Experts of a small language model: 40 experts in each of 6 layers, a shared expert of 256 neurons.
Below are experts of layer 3 (counted from 0) of a mixture-of-experts language model. Rows are named router (the router's row for the expert), up (a neuron's input weights, with its number) and show model dimensions 0-255. Each number is 128 + 24 x the weight over its row's rms, rounded and kept within 0 to 255. Numbers have three digits each.
After each expert's rows: a language model's description of what the expert responds to. This comes from a sample of Wikipedia text that the model never trained on.

# expert 2
router:117129121141151094116136145118097128159140137097143154181109118118131152113174126116128170131132101141130182171112107163094143123094107116075101121135148144107151145149131175148121149138124109118105124179112154156105141108092140128183118125106117059145129175106157155110158150158116156138156117161157136133105145131185150153127108084117071127154161125117138169109151116150131140132175120158115093099135121132161147144164126111113129150143156139140102101123152107134157108112120159122174152146140169133115141138134124127149160146120122140130113119093174090128124114101127121124121155137107098114138127162119138112082086079129097127124123151140105126141113102083142123124136079104148085152132139130122119098127140101123083125130116136045099111135086132104120098155157106
up2:124105125148123153120118163115165097113178142156141137112106128101102131091140130125151160137133082104126112134135129132106119117118137143108098111095212092110126130119137124160148096171138096134136132122134107120130145098132138093174161158130121164160143183130085109123108125114131146126075089114082100153127129119116173150127104124143146144140157104155153142095163116142122142129136117136129110130146130127129122150142155155156128153117159092186102066113102112151145160103148108159167153131177114085122159143116100162109136171155143087092162087134137096140193139134128167122138152105114143165091088106161126118144110146156129115125127162088140084105114096136113129162110130176118138093117093118100125123152141103142151111104109148115108132152096109114119105128145133
up3:142133116127121121182117116133114188167128139112116143139171113162145129136132125125126100128135107131130165139120114165162119116109134108145121129165136140083099082121107185138116115135156131156126136150126114100128130115096144101114135108132152090134094169139161145156142098129123116139120146166120133092107127119122157183102123146154109129112116050139143133171150117084130136135140107161118140100129128136105138159146104122137151071193124167159095094140110112142153093122145088111111163122161149112161120148129145126086144119158100076105150116079140122095113126118099151153106087115116133150136125138114098129127113060100145148154133136138133126126128151127112114091137149124192088199141147096116117115147145084098114119108103107128127090121174129119109109149136166
Non-English name syllables

# expert 22
router:153162160157143080113120065116118092090101122118163160130105116115140103096109112100144176160146151228146150115113202125133101172140118094120093140147120114113161141131112127106117174083121165158124101145158130119122175098101157118144137142147131116159152153133170117133132117174123133101126119129122104117137149155147136129100143135121133120138167113121099103133150141139123145130151115158102106187113105131117107119095071130120121130143140160136105110177121111113113113156151104129155113142143167116117143113108145132138106082124140146108119102109117146137120119090104155127120121079115125149138122109134187127090131123146128105114144155158115123128131143129100145146128131123130108127158164110108134092115145117119123137117164073099151177132093140166071135157137092
up1:143174094177103147073131087136147128132127088133117133118170115120116146152109159101104128153127129158135102102134135135082105121085132109147106144156173110168157114094120153154085148116109097099167143105158156133144132138176152158138139141143104139130154124128094149135112141109105163109114152133125136119151127188133144105203157118132104095157137115122148153143132112125110127115052149135107123081118128119069115161118163161138061141112112090167117091136146115164138123163127134116113101127173144112128125119115122113127119140128141166111110090129100133114101165125134122137143153073140112150103120114140129131093106154134116147119146109100111117107126136189125151132137106125135132118156119124142128084117107114119116174105150070145088093130146131111153128147097096
up2:166164099116103151143117139131142149120140112135123132124177138123133172104110070118096144085110148115097160102099129146130113180125120080122116105133086129155128160129108167169108134147141128115137128126152102156129163111139104180111119141133152135148147122098120101170127116148090130144102153135125091118147107147122105130101113141136119101146152114147122136131179181125159162192151140115115106114118171090162118177154130070116138067149139132092185115155121108110135144137133148173121130113080146113114166135139123144179110140118123115097098133132125101147138140093137117121139123119116119127098116115174125121116134126124146143127107137068174150056111145080123119146083109096138180133113139098163098091129133108129143124135152098152135139138130118097131127107141108
Auxiliary and copular verbs

# expert 20
router:113111126113158126119118072111135131167118119144096121116146148118126113116149127105140126102100156108094158137113119127119102134139124180131162128030139113092112097102156133102138085125188129144162108139168145157140092079141155144191160124124148157153126121109163089134143101143128146096126140129137118156154118133148111171100124143105128105142139158138134114063121141105111067126148117113144162106119120180119120089096149158123170108155127166131104118112105120139129112118106156125143116164133117120139118134117139134095116125093137119119103123152134149178135076158133102162108138144140088129116130116127116103151167080084134174128182138111147136107111128126107150128127087088119129108141153124125146127142122117111164105144093130086131167132163141112100150104134083
up0:169135142116121152124148135173182139130139116103127091147144127131106137123131080113107133141103130101175156139122109137114107071107130114118169120112122147109116138081166108144125126106137152136119154129137107104163152122141111155138117132132149122165157150088126142117126177116053138099088121139111126108154114178111136132127154151098128075174144112142147145157120165081112096158137173132147079125145140099088121162112077141111137110151140121117147077167106132136132182175127141088126125136139149070119125133154105097103163114133133097087149112153076138127142151085171124101160126148099130117157128175164113142136148128132110156142156123110119142150132104148124115126134107130167119128092154109142113088110163167137138138122129132108109102110084115148116105136134163
up1:127136107138158109137143135112130139163139137111130133117159135134119125162104130104112148115138152103164173112119099121120106106127148106103133124116095113078144073104134152116111114157137129146165148049152104141139131132159138059087150118127197094153132115128099102118111111140053076112092155135137145108125132141110133170100121127127122135107172135133137171137163153098131105111133175134133116144120143140110128162109095184111137155188126133114156116164170160124119167146139142105113134104135129110137125119115135082112155162142119115105124137123069119137154100131136112143144110142134134159172089129116114089120147084094168148173156132129059131139134136159115142142145106100178097146133131125132158153111145130105143135121092115137126113163115139125090109137145118
Opening parentheses, capital initials

# expert 18
router:124143061133116107104103137109145132144149107140156163130109174117123121107109122135118102120160122108174173092128096126136143125141100134126131158102143107092159141094095110148134126115113107099165103131115119149158103110121144178130108134176137140110142117105120130157102144115149135133130115119106132163108103141146098176105101148142149097117138122158153134130125160122121116142143115104145155107111114150149107133124091157118109124120132121134132120117115127143166116113185127165087196123102096110167116198145138166149083128179127115145114148095152117159088154127108190112163109134112085128086128120137124128127144155079174133118105113162079106133128139109104141110148140105152076152144133103137161098102131138167154117102146120142111130144172080138131090097182127
up3:150135118121122122126156143136145104155135112138131097055165126143150123131129107116072091135100147107104120124110141115179119108084132118137102120104141119114119174095173097081124128168120139079129108133135135092108100125153106147136151123196136123100169140172126111145154151109121135169149131130128143139124143122100125128119166123162088120119157067152142141134134128103166109114143135145124099089138128136103180187131099130076136130117154137115127123171141116152143086139116112105142135117094116093151163180130105107182105136174150133140103123159118131137132135142123161127120111098098136148138128118144134163121107124106127113129159115152084150149175116116131068107148138104121097102156129126108181096119128149133163116136147122109161107104149162165128111135146066
up4:119101108128119111114110153107136089130110128132132113110157104110114160151139088149111153152137127083126166107116146136114137133134182138078159121125117104145107073126109140127142135150150140100128110141123149144132098094127088092085112125145146171140131134144142124104085103190124129154143144163127094152179122095097119106122129131098114112187141093134116088125126144069135120110083164100124094116097131075117183142101072137138157118133115125102105094091094160137183138115155126128136135160180109113119150174099129126103161126164126099141137091152092120119138186119131129106150087126159154132134112174173121127114159127112121107130148122103126089140157156181123113148131119156150135141114113119136106119160138104110106111127140113116138102156139130150146167123097133
Institution name endings

# expert 6
router:115136115138114088174123101125163090134137134135142106134121131117130127146173136151097116156112139127152084129137159131143117146109141098097144147096158172063129083174112118136167119118125138124144141136145110129109152143115114113111086087148136120133143157151127099097121141113140109148182145141154125096130132149123120066136135104133126127063125098119144086127086136126142114149119131157149150145188071158152111120121181098125112113135108157115109087139095146121106195145120117099103143137153092158139120178089158109091102160147168166110129096146116109172078151100145136129133155149103155113150155099115090141143112138121112131170140122098112103120130148099104099148111100126112127089114130118142132178157103151103136112153115139151120149150147121109131122104158165
up2:106093071146171121106109161106205095145131160084128114128103114120116122111111127154103132125149148177151108149151109149190126156110138105129166128121174134132175147133110134131120155125125124085123149095121089150117149158147106142133102153142057081136104108136126081116139151126126111160102190154140126108117116138103162138121116096141121121112136124120156164098136101119125141164119124181143129164165107102104141106102129103150122127108173103155131093144154142149132143115163157139160081140123108115173136121099131118169129124144136144111124119125118147095147110108158108132101115175130134155141087145160131087123174071113127147147139142119154105115094077135124124155119114128133135133165129135136141139130155111054142148130133113146139140143130121125133178131158122
up3:159151109075136089126128111105151147143107143096168073099141090089141119130149129173130126119158129140149127140108136154114158147118126128129113136204135104110100133123148142155105119109122097160115148148121134150139110122170124162120146118132191115166104157142108117133126126110101118082125167158101121126158153128183112126160198107150142119093158077150110131158168140088111115113104156116141079136142096106091162153165097143116133135137149175125120094148165129156131144138130115108139171118076140113139144131145108142127114145153117149086134139148100124136114099136124110126135118083082121148087128121115108095077114111099137143173118113146141140129144165150166115104136153131168145119168122113118116158127127097080143102115084129144117094136105102118156113142143119
Word-onset consonant pieces

# expert 36
router:138101159129138113117157132128169139116137106114137129110120157125111120138107111149125107137133117129131123182122145108099123151121116126169124114084115153153143138100144117126095138158126117129140126095162159129143138071104123139111129160145102110114096092107100093087163067113124174078135110152154122108146144129129176146129135144121151165126076148149113138136124139133125112120109158095170127136123139096143156105107117158112125185116136164120102152047097147136140122096115116122107146145152088107100127126092134117136128152117129099131175162095077118134139148154105101099105131150100180128197138087100107140121094154096136144144094143092099137109161103125118077111105172126151105136142179162101144143096129124141120137130156176105137137112112165125101155146147143
up2:128168145116138089142133108094187103105145133138104126138126136098102165096076127106133169132150111121133125119100109096113115129095114136135117122119143105116167132124133119193127136113143080121105150079147078131137120112161142146099113126141142124160103141111120112148095101111098127092143154178102104105095115156130146090157127131184135130101162099145150115143137152095131066151092155088157118124108109137133101138099123135107136130099139127153144079129125159153144145163106158139148125112124114055134169144140126135174158107125160108083105156138139140114140100134145118108120140152124190120119099134099114136116146163143094143142170163148153149097151094174121121102170143147129127161186140183109164110118137126108140100123146124107112138157115143116154125131123119
up3:140100136161203142148129156173152141102070115125134097138144123120145127100092139127126141149138145118128169094108155121105163146132139090161150120129125122096126117127125174128089120145128137142133158106150108113099128134103112083129125107171144088160144110109105148130109103194123124097124130173130129130110140146076159134098120131136145177140118129122148150111125088118115147139137135130131137130155098115124124117095139168098082133080136169108144146135126139138118097128126151121124127093124184082110187118089101108126152099132145083160121128096123128123148155161148148143127122164158140124166133115092145115124125193093122128142105145157134100112156126172134054137119152112145091106094130151143102087103172091130129137147143116147101114119108156097118113160126096
Closing brackets and quotes

# expert 13
router:132121148120170107081148127077156127134122147138169115136118088109070151121159144172146121191068142127138082093163141142128132102113106133104150139185093136142117115120128117121116126138183126115122101094111173134098134072118089112068121145186107111130133100133142153121127142120130104121116136125123130160120150086134123132143107146105148124168111104107170121072105154144147104140136109114130105102097139131137162142135147105126125134145136141099116123117116138144149086106134149126127094128144137175108187171109082113136126190162118129128136107153115127080131143141116149116138108129151090096143108117102120133091169148150141126157102162132088154114127090163115118125150082149156136117113120135110142148149116108121114143077135141109119143149160117152175115104129146
up1:122096092085137169135109117146109087140129162120145153112098153152143158111129121136144097134135138095155141151134151129086125077149129115119160131126143128141091116152103134108114098123136080127150140137161145131120105118126129125146146140159107127171121146135120133143120125132099130094146128129109134101125103113128154145140129157137131100187063103114143118119144159109136081132114106139136098119120160109115067167121150105146147118100157127167107133153107117118175119121102128088154161154099130139099146111096123107159106131173124147151114175120115099107160116124135121121151142129183197109160145173131100130145199124146161095135138088149124172112124134196156099108104108160118131096151137109167077115151123092079115124118115124121118121150139155131168137141073125
up2:140092149088128094135129132104169126116114134128152118147167098114122144116112108123130095171125119124110143063127098149143127097128159121106075113150130117112145090108094100172122160134168151092108118099122122138112170098116130092101145170140139141133130148111139124157111153106131149132135141118133138111159140089116134108101123138135098092137129097122162114078156134128125155127086129166115127120117142143129130141138152134118145126227145162107158108145164134110139113144113098088176147099110144119133129159147132083161114177147098187096128083156110113137130162146139154169133124121171119122174108095151142093126126164108157098139150114136087124161125133150134088061092115127156151150159085123155124088150139114125147096140135109119142115151136129142126158139128109
Verb stems

# expert 25
router:123099132132116132128088112153137112139138157112087150134166156166160109145109140142123139101086127128148132119097109164084143186134188140097111153176152136082145121096132170083125184130158099107140083047129114111106150112092094118156123143103127097129137127158129106118097135130102144100103130125117125126091118127141144125114145141141138170114101187086138123152130110151101143156135164154145166152110115154105171156120116110124132097116132141123132155102118107130137106084114114140079171145118145116161117113125097155140119111142113208122121089109131076144125127146116155132108102124130120135121096131138114161139134167148181117125125138120105120136157145059111122141141141110106153174126169135140112115092144139167131155132119148132128152119137105143143129096122147
up1:151142146113109145134112089155130111127121091122136131104096110136147159127101125116141130080131125143134153117124127090127132086095144106121149132139153133132096141119142101134125146152156120120092109067112094141165146113148113147125132156111138083128129136166154110144085114117141111145114106124177140127128108168119160172100147131115109123096159161120151125145163126150126090175119116133127143096145124112165171130130126126129093114064153113137101123127159121129140196108140121128126104100104121120144103165115091104136123095155118130158081097114153104125131131125125140150113119137126132142169078116125136058153163134090102084165127120098112149128138137131112120147133127171202123121142104174136150193111136075117170191108122138126127098131055120145139141143122129
up2:147105146122078135115101126117146139066167128078136105130155121130127136099139146131124173155116079136148141147107068153118089126176132117141151165138161110137128068142122148124138160151147103145146105096133121114148127156122115144106126132125142156160145127092133157137113155142119102120114147114133117081125126156155139127091149150129150123127166142124146090115123112087122130179086129146125106139149141120060110130142144144081124139152146134106158084132116143120146129142140122160116140149158131150202159130119115119130144084116126124115089179098102120129134165132104119152087129142125140123114165115076145106107138157152142127130130116104121134121144103120137150115143147149135139169150138154130111149108109129146098080154122123087126141151106045047130095122091105
Line breaks, table rules

# expert 16
router:120102147106100134103086133117126171126098124146138130146126098126131104110106140124115132067095123148116160159111137140099151148106172090128130167101126138143098105100139162155149139131118175106095114151148167132051104114133086140147152134134124134135073124143117168105123140131108110135152123172127104139146105124102089099132121124140150124139113151180093111131131177098096157109119103152131117160138128133125103072133120129145104169113123101147111120125123139123130140113080156098113189135133138119136118076131103119146125140121145111144094120141084131131194081138137141142088146136103061126147145140161145109168110108125140126118137108163142126152143147161166152168177133175127136141133135167152145144127131138061132126169118117125122098099141135160125089115150132
up0:109090147118119135128132164145140126105127118126144108149120187135110120147070106117114123074127105142110156120052134165137111149101147129157146139090111117106084129122118113165150140160154133116112149138132161129140108100103125114126155124143117093172129177106143103139110191164145094174112100163133081139145118181100131131097132090116104141149142140161130071138168173096133150095115082122152122124147131111122137118148117134082093140119149121108071161153116163149126147125112138126153161120152154128149145141143151125130118166108091117130152114113163131115152098122111150128106126128118125146094126152175173117094102103128138102147160075157108146140162148111131153137135119158141110128118103104110144152107179128114138176131146095153116127112110081098112124107142127
up1:143131114108111136119093165142149156141143095121165111104133131149122110142114157147127169126106135114160118103132137152148149134120100086158118126133114106080153096114161130115122159133162139083158130115135111118148172151117099139165130121137110139145114065152137115118104147127174123144135168109155085108109147154137121130114182113133115092096131118148134141112109159099153132139091093120109127145112127101096133147100101147100111112122136113094125130165098136103158099133144092075097138063122153123147104123181129127138135161124091086092113115150111133156171111125173143138096119125126134086149145131117165146103135142131138118155120077102098153122095145108067141118144110174140147187170131137142167114115137118144127125173117121134146116168136124092173095137184091
Adjective endings, event nouns

# expert 10
router:119137168151143107116111124098144149140127136109196085079141114150139128163102113157149128101141110137098099115122107102116128144121151143102139092174092115130074150098100167159124138121116137108143124150108141164117127156183132106120122109094110138164119130121104168190123116133137100144134096139109195092133130168119147104110142119124179116113107103141116086123174069201103097142128111087130118108117164132105102118144174133146143132135130137134125131095101111110164134153133109087154123157125103138143135105131154144152137125165120156124137130112161138145155100144112168081130129108116068106129101144146157151114115161110088140124109145153134110139162133113124106140124075129109148115123130126127105104128135103171150123140150126120166129136199105115101105121103109
up3:147103154106109087098130111146111177112148146123116124120099147148155132130118112104130085121114102117098130116087134121089092160115083131160109112087114072127103153111118137105122171121198118133136154125136116101132201113151093126136127157157125133129132104166148123145114092120168158145120090113130104116160117142149120147121144133131133148123126097109160130125146114114153123142116152177149123139087132122137116126156133116114128135136151098099154125129114118150150142144175080099136126153119143120097156123133115152083084116131139133116103110136119145146106147150142137106146168083120158127129137151113132150161171111106197118147102091139118127114132162143129085122112113160129150130172072125149127144062166127132166152149157182157147115163116109061086107136144140
up4:158055157127144168121155157136119123161136129131130119115150067135117174114144155115100164165133129156146140142133116146092090152090126106144142105133158121131090132112090126087115140120119088156141104147130116135050120155128118107173117116148098105118130151139105111161130126107137112155149126156107149180136180103120119132124098129165112127111133122126113130132175138096117127083106140085139118110114115104134095136121110118125093129111149136102080102150082138119145139179141151112139127125095116161126112131121168145152125109146143147136112090088168161117073162113129122122135114135104154113136126181132151118168125165140096097166140162176109166121101148119190107137102139108103150097145125090105104169142130104117142134107153131139121120170154144126131099142132088
Mid-word name fragments

# expert 4
router:125107112119136138146191151148124093138135125093153132099141105123160179137092169141131112152157110119150127166089159158093151153158124126156141143132140112175171066108121125111111082154155146108137147143128137141137154156127139124129119123104161173138119111067114108130122108123140115111118143134129138129132140087111150107129135158128128110135121144088133117151094104134141131118139065111112132093118124112096105129123064105137135179121095136111110153115148089168126125086116094132140157137112177118133126124168143130149140163110101165175133100158065170119114078117118076123153144155101153091144174107147111082105134133134102096108120135130169145076136115110142133144131104127112092170111123129119140138132144095157120124143123085166118121156156135119152118109145157
up0:148130146096169157165145154161135094169125143093093111112140119155106155155127129090116112130083103157108174142128096116123119127147114118107126142105129106163137133074123120151121136102182123113164115128139096123139171147164086168102134116124148142138129150084154101120140100125117099157085152155137118120123144149129138149095135106128134128133155147146169107164127108151157157092183134079118123134152132100123132137123093114155085112122115136163158077105145140091119096143111130111125118139121148104125126123105131113176105132132058123100121092137132120062132109147157125119125141119138162152151146131128128097122145110171084124155136116083128089128134087137106086134091140109102146168101153090133084125134152110167153095138142113185099131108142173131147150125150134
up1:105151136120122135151135136087139133087148109099126131158158131109100131132108137139126130082184101129177127109101129153112142126166138115156087098161133119134114123084103141126148165125127129085153166117147104088162127134122094177106127149122136128156178116127090156120122092127155159117124129156128103143097148129102149131147124147135091132132136145118135096130129131122176160110129113096115107093119156101161080127181140094134113090133114156128140080138110131147120139145090097154091075123152124086132143116152150104122123123095129120112155146101112089167124146112105159142148113112104132133103140099146140114169108101160104057137121149123156109125203173160144118118125134156097146123162105133166148125143123130120095165105135098133131114073080102081136103124125120
Mid-word consonant pieces

# expert 7
router:156107177143089130120184113139134081087151155105150123106140117116141123116135126141159073111116150126145118169133163141155082137134191176095171174116105119107099168111127082142146096122126160134117118131183131128095112104127156166125149091063108158110127128114145110159151157103155169125105148105102102122100116156129126091137106161117129113078101130081128116087149122093133140131126146136112128116146132121130183122133073124135140094132120125133122146127111138135077106130142123124141128126128073144097170141134131143125120122106150098112138097120173136123092154157151070132158160132113110112141132140113116103137122118172150113127095122130127141122134109101141164135120131154150155117121127105122076126122121137181098108140142126138116130103191120144102161119142163
up1:108177135121144141164140139137117122150116152105161147103146093099141119122130107134130103102197137137145094124113138139128178119107152113113145094121121140168144081109163169105145141167122138091145131074091123138125139138145085142122123132137139131131153128149134161158075142138103080177173127138149127112145143135140142123121143156114149152130190164135148140115128167138139087122141161147118131121115114108113134102144138108133143091128145143158106124128161135099126198105134080124096109105134107148164097119114131118144099112111133099108094166106118081135132146127130128170099125103155112135158107126098132055133165101116070084166120120133101095113114150163124138118132118197142118175154126121180113123139093095137130101133125136139120116096138103123145103145109096
up2:121129094147119097127091144117122133127134127151136071111112152116105179131103120116106122097155149140128151124115142108110133127114148116108088134122105123186105105155140137151119109117163089125108158096135126097119160120168105149110141166114162141141182173175138127117126125111108094143090133154137113099124182139105175111114126129167144137117173176114189133152156143157165091136163136127122153167089147112111120160156101110122127091127125122169092129107132141132139185130164086128122146127133127134162098121089125130103086085159149107134156088101099095146119131106100135144122127073155150126111067110101129103132113099142126103161136092127095141161150144115123151115127164123133138136115126119108144111143130149105178141131078149160128082113125098127096109136125149
Capital letters in acronyms

# expert 35
router:139098141118138161122145104150077098169094089110076112132104093088123119120178120116138130134107164133108133114136123141141138140122155185113114154145162145146128128148132130126151156103123148142117146189106115133104106094125185113111131069122127115097125136099086141145160112117120128130141109102134114145092093099128106117170121116121139092115137154117133101052114102197100157096150138111167136143111129161125158086125143134143169184105099100113152179106102083169126097133109110111124137140108112135133137102147110170117125112147129147161139132138104151172114115131128108073139159136115122056110138098148129150135093140158130142142169142124102124090121107105132148147123129112121087110128134141118083112113148138182123127115099138128117131136123143153154103128105114
up3:142140105167076191116107122110164132106133108147129151124118121117133142099149103077115135134136118131128126089104150137085103096132146128100141131104144131106142151115150123116130148124109086124114133100098146136109166104123119168113130128109158080117160159130094142175156150147171130149088132106144135127131139174087171193111155089139117122153082132181084153117157150114125070134143125075134086131133161106123132134162150071111163140123145086135130121150117120139145183132117136151121174092163121113126106163081097127135088138138156140157189135122133128123114171127146139121155142113137139113136150126122136132091113140155150105168125140133117140164100120145105129114101139109116131155105115094152101126100105121116156120087101138114113097158132101150159157148147100
up4:115127115116143117125069120137166173103131175098141122136172145132140148108072082172113163149124136107129126134110137129128121117116148095141160138129117102140097138116112113158130133176119101102173120139142116149121131124114075110124153161134174129134129159116148121127094118123139134152130150128125127114138134141104146139139153125125118136125141090112121140143166152080157142130117144103102130116146147106116146153131090110084150153163148087123092119180167157108124123142120131115148156101153133112143130146122120078162142133171095135068142101070114096095091104123127162160138138106151142155101109146156172099104154104101107120148133126143141144152151126176104106140165122157134117144175071137124140125110141113117155149064117097178099087114142116124156113149110064
Numbers and years

# expert 5
router:146110141093114156149122145148119102142145102133090145110176096136166159095084131101128114158159121122120181117167096147112097110130149118120134130127091113116144089144126109113097085153088118131157129097130142108155113099149154089107161113115103150100150134143133130137120156147118126106099136112196078145140139121122125115133128133158089127168153137136132122106145133150142113112132151108136149130101192153151142108139078147087098121087104129132114107085158154109113154119124119144151097081126140154146122181136156136125126152128134127116129135132163123122104163116068128158136117134153141151099064109141137125169114143151104073106165095100149078129138143192145127129135155085178152109108159135118146137144114150107138144135169132115153127138076136124148135154142121
up2:113104130088124164139096112125119131076127143139135117085147114123114158113106120146140135118145132108142205137092093138088110143129175144086164125095133144199129121113117135149131130106146119120147132119157116129130166142135120145119156152153131129138129115108122114113133096118170119131118118137120103132140103155137110102136123084130077129158154102126087110097165118135151132165137144138139142144091128130145141148143092157120140115137124126177114070129107163137114110139128154142176121131130150111155129121100101123214119067126131127114111168123137127122150124132145201101131131122161184148131099064117146099142136139103116147117132117045141134109143132148112093150137135118158118130167128101165175118123111102110175174114148158142116110138125095090152134145122142
up3:113163138127128163106110124113112106134153081126141127119114147122105144110119079158072087125120149179155104144111138151133106134103119153146114127097114105150108123122113143112139130097126118136149157139128132142096136147132118105149125172131137133117135159114120149117092121109093155126129140111094179097127168158155155100129150152134127113140089130145135176115157110126174104119096106131084115131132152139082149160145123122140132119146151070119087125145165102103154184140092148133134133146147128108185150154079131122131119163139141134114195105101068106108121111138115129163145102121118155148112080075126100130140124137146128096150139066112154125110130091131138149128151096123162116139120123154112106125137114108098071115168065108124105137195124158134092145126140138
Noun-ending pieces

# expert 23
router:142119125156151116144169182118109103103135106161144131117143161110130124119154120101134135145145120102078128116133140128089080130122108163123126143148086126139144131152116142128144104110094160086115169168158126145102154121160107151117124120176128154108100144138095174146156110078161153136154127109101112125147093119148100141135127113120147139125129099101098149076113135112169085087109096117114122113149112110136110152066167142152099128152118097122133116151103164118135148129128148163155097146131104095189156166139129129099167167130172146133113097124152145098129065115142103126125121171085089123163129114097095124118095111153086126146154145138160139133155101151131098115091126106161064150120144150113113120127107146113153135140121134119125107130105165127084098124146150
up0:147091128109098123122140130131151145164147122119108076128138132084138120110139104126076139111155120109116151140100114179130127141106154108137156121130148110127161120171099191162160091135155142123138185126122120113135100123159099121120105151178110139125102148105143105150106173106116153142107129138135115087132145159159140128160142102127146162124104150130130133114134127098120140141132115095125084129119133147129135097119106109128100092107095109136113130141138106106137134192137141156147111091129094135182152099119117124129122149162132140165094086120154145083119126065162112119123100133158133153095114154131111152171129131148107127127121105212118090128168101171096157150163127132090132122146156087119155127100138143119115137112188103090148108098112126088146173140132100
up1:171121131092129158181088111089132125100154097147145124104141179150119102061078107137133132142133132186098132102075127131188122113114144127132107109118112098140139099114156160094154140135130127155138134106110140123093181108100103088122075130168168117121159112124164140165115151133117108168114141121117093122130089097171125134109099135168116137112140126173130144138124121100148093133137170126147120135173131132106116154096140142105135143153166130134137142143104143101130146133132110156122136088107128104138102099106079151130124147132145154125102156090143128082067121148106120096167166159117109129112142137113151085135127153096147134131121118104167157154126121153114105123124148141141095144150067122101126125129145115111145146136124146120092123114146170111163098157165125
Section breaks and headings

# expert 33
router:100156120121123122143150170167139115142119115147102141113144131124149111125092153185143144128130122113142109120122130090150138128152137109129146095146131117135133142093112132102136088134155151140129142121130116169116119180142119161084141142125092158187159173084151097136135106107152166131118169098145184130110149133100135092163119070104130092137099113108132147093111134112145144114124105116083086104099097139124097153152152142139145129156131161112146090172154090125134115125139152152090116165153101086137062111128149149171136132095120100115126150155187154136110175122168132112128126137121134125111127121110091132114084098145192130157115160139113130116116158166128147115141122114104130120125160129136141124156086142132100101137124104103136158151114128152097068106119089
up1:124129136126166151145124144183136147101161118117094093180144141141095134167131139120167080130108067158147100118127088115123101130148162097152129123151151106108128079079152126144114145119120134103126159094163098136169104149163108194126131129148124118100097136134141121124136132103148124138128158101117147124109164155117162127090129113079083101121081114140157120128124111111158104110132121154105110131147096090091110174148083132083140124128162115119135065157137127136115104145113118150139132146168156095173097116132119123122164162124121117167165139160109132083143132119175169141145132120128117150186125146115121115146096129147154120154127143122099133128172129160104129113107169137168153114111122100130136160145141147108137088124124115115148131134128091099102139103141087
up2:136111120139088156126129177107118137119147163132142118167113111188136124121169133122142174140159104115169142109112102144132101079119115087132108149156130104132149142130155147138164096161114149129168150134125091153110117110112120108165139116105180102089131113163180070140159148112121120106099157116105140131153153112111157135098128099137079115145112110136099164135131169113151177156115161109143130099147133174082144203132116159115095166126160165113149121126130102121166120124150120100114127133145119172135114132169145129168126114102130109094135141131125107105067161092124093112131108110111134146138117109169128101119106112141144123134118115137119138107102104123117131111143125141118099087148103202122099122106154157116097089106152122112117119130127095112122121139094089
Numbers and units

# expert 31
router:142116120123158125122118137160086117143152136071153130170098131152153136123065166110140127093127155127125141140120170102153129148111125131114094147106131114125118142151105134133109103136140116126111134104141072091085173105157140118122115154127144112157126149098133118156140155113159085133114109111121123098137100157145136098110105194113109150134156146142117141142125127155117079134126081091161128135114133158114133104210167108135149122127108159150094179117161105177083115115135157161104115146129111149166140099106119117081119119068145146108137158113166103140121085164147123147131161136109165175138148121129143092112146124142112164104095135166143109112148121138134113133148143074166119132131109136117112110092167107137108151123128145164120141126090114098149158122156161
up3:138110099150144145123157124157142127119170125131107190127140140124094131086129126146115152145143127114158121133115119159135126109131152124122179122112145106094140099142132098103145124116134093131136139096108126107167103129096128127123120137127104117122103128118098087137125185101137101162128106177101171041119136159115128130137140099188129116096197151181168132119139123117136086123093115132116139143123170136093146121169124100125089162110146108179146102100148159122109119117111130116169108143123117107156132129107120144126121147133137143094128061125107103128129108115107127142129128144136180135128156177113140102145161151094117138136063109116159142136146187143144081096140156122146116142134122171119149140108175120125119137120088146138128132179086133132104149160149108
up4:122082108091137119116126133160114072121097148132152109123115128157128150099152136127126174089106098119164112106116160105109142075194184130139133085134120101132121135127127118118118176163126143073113149109121094124165131125168128136111116114144122107145183141120129136125127150113094150176119147141144105104091133140114165120138135125111127191118120131131184117119144134131144103162089139109120143094132193126112110120169115116086080136153138139225133119127164156149102125129162123138137105117147141091186131113112122105095136116118155102080123117131139131136127120123132116155120137109131130107125131196133135127153122119178096126128104101134116167150109151166120124106118131160121100135119107112127133078104099108157129130153128152104137128144095120163133094129157135
Noun suffixes and plurals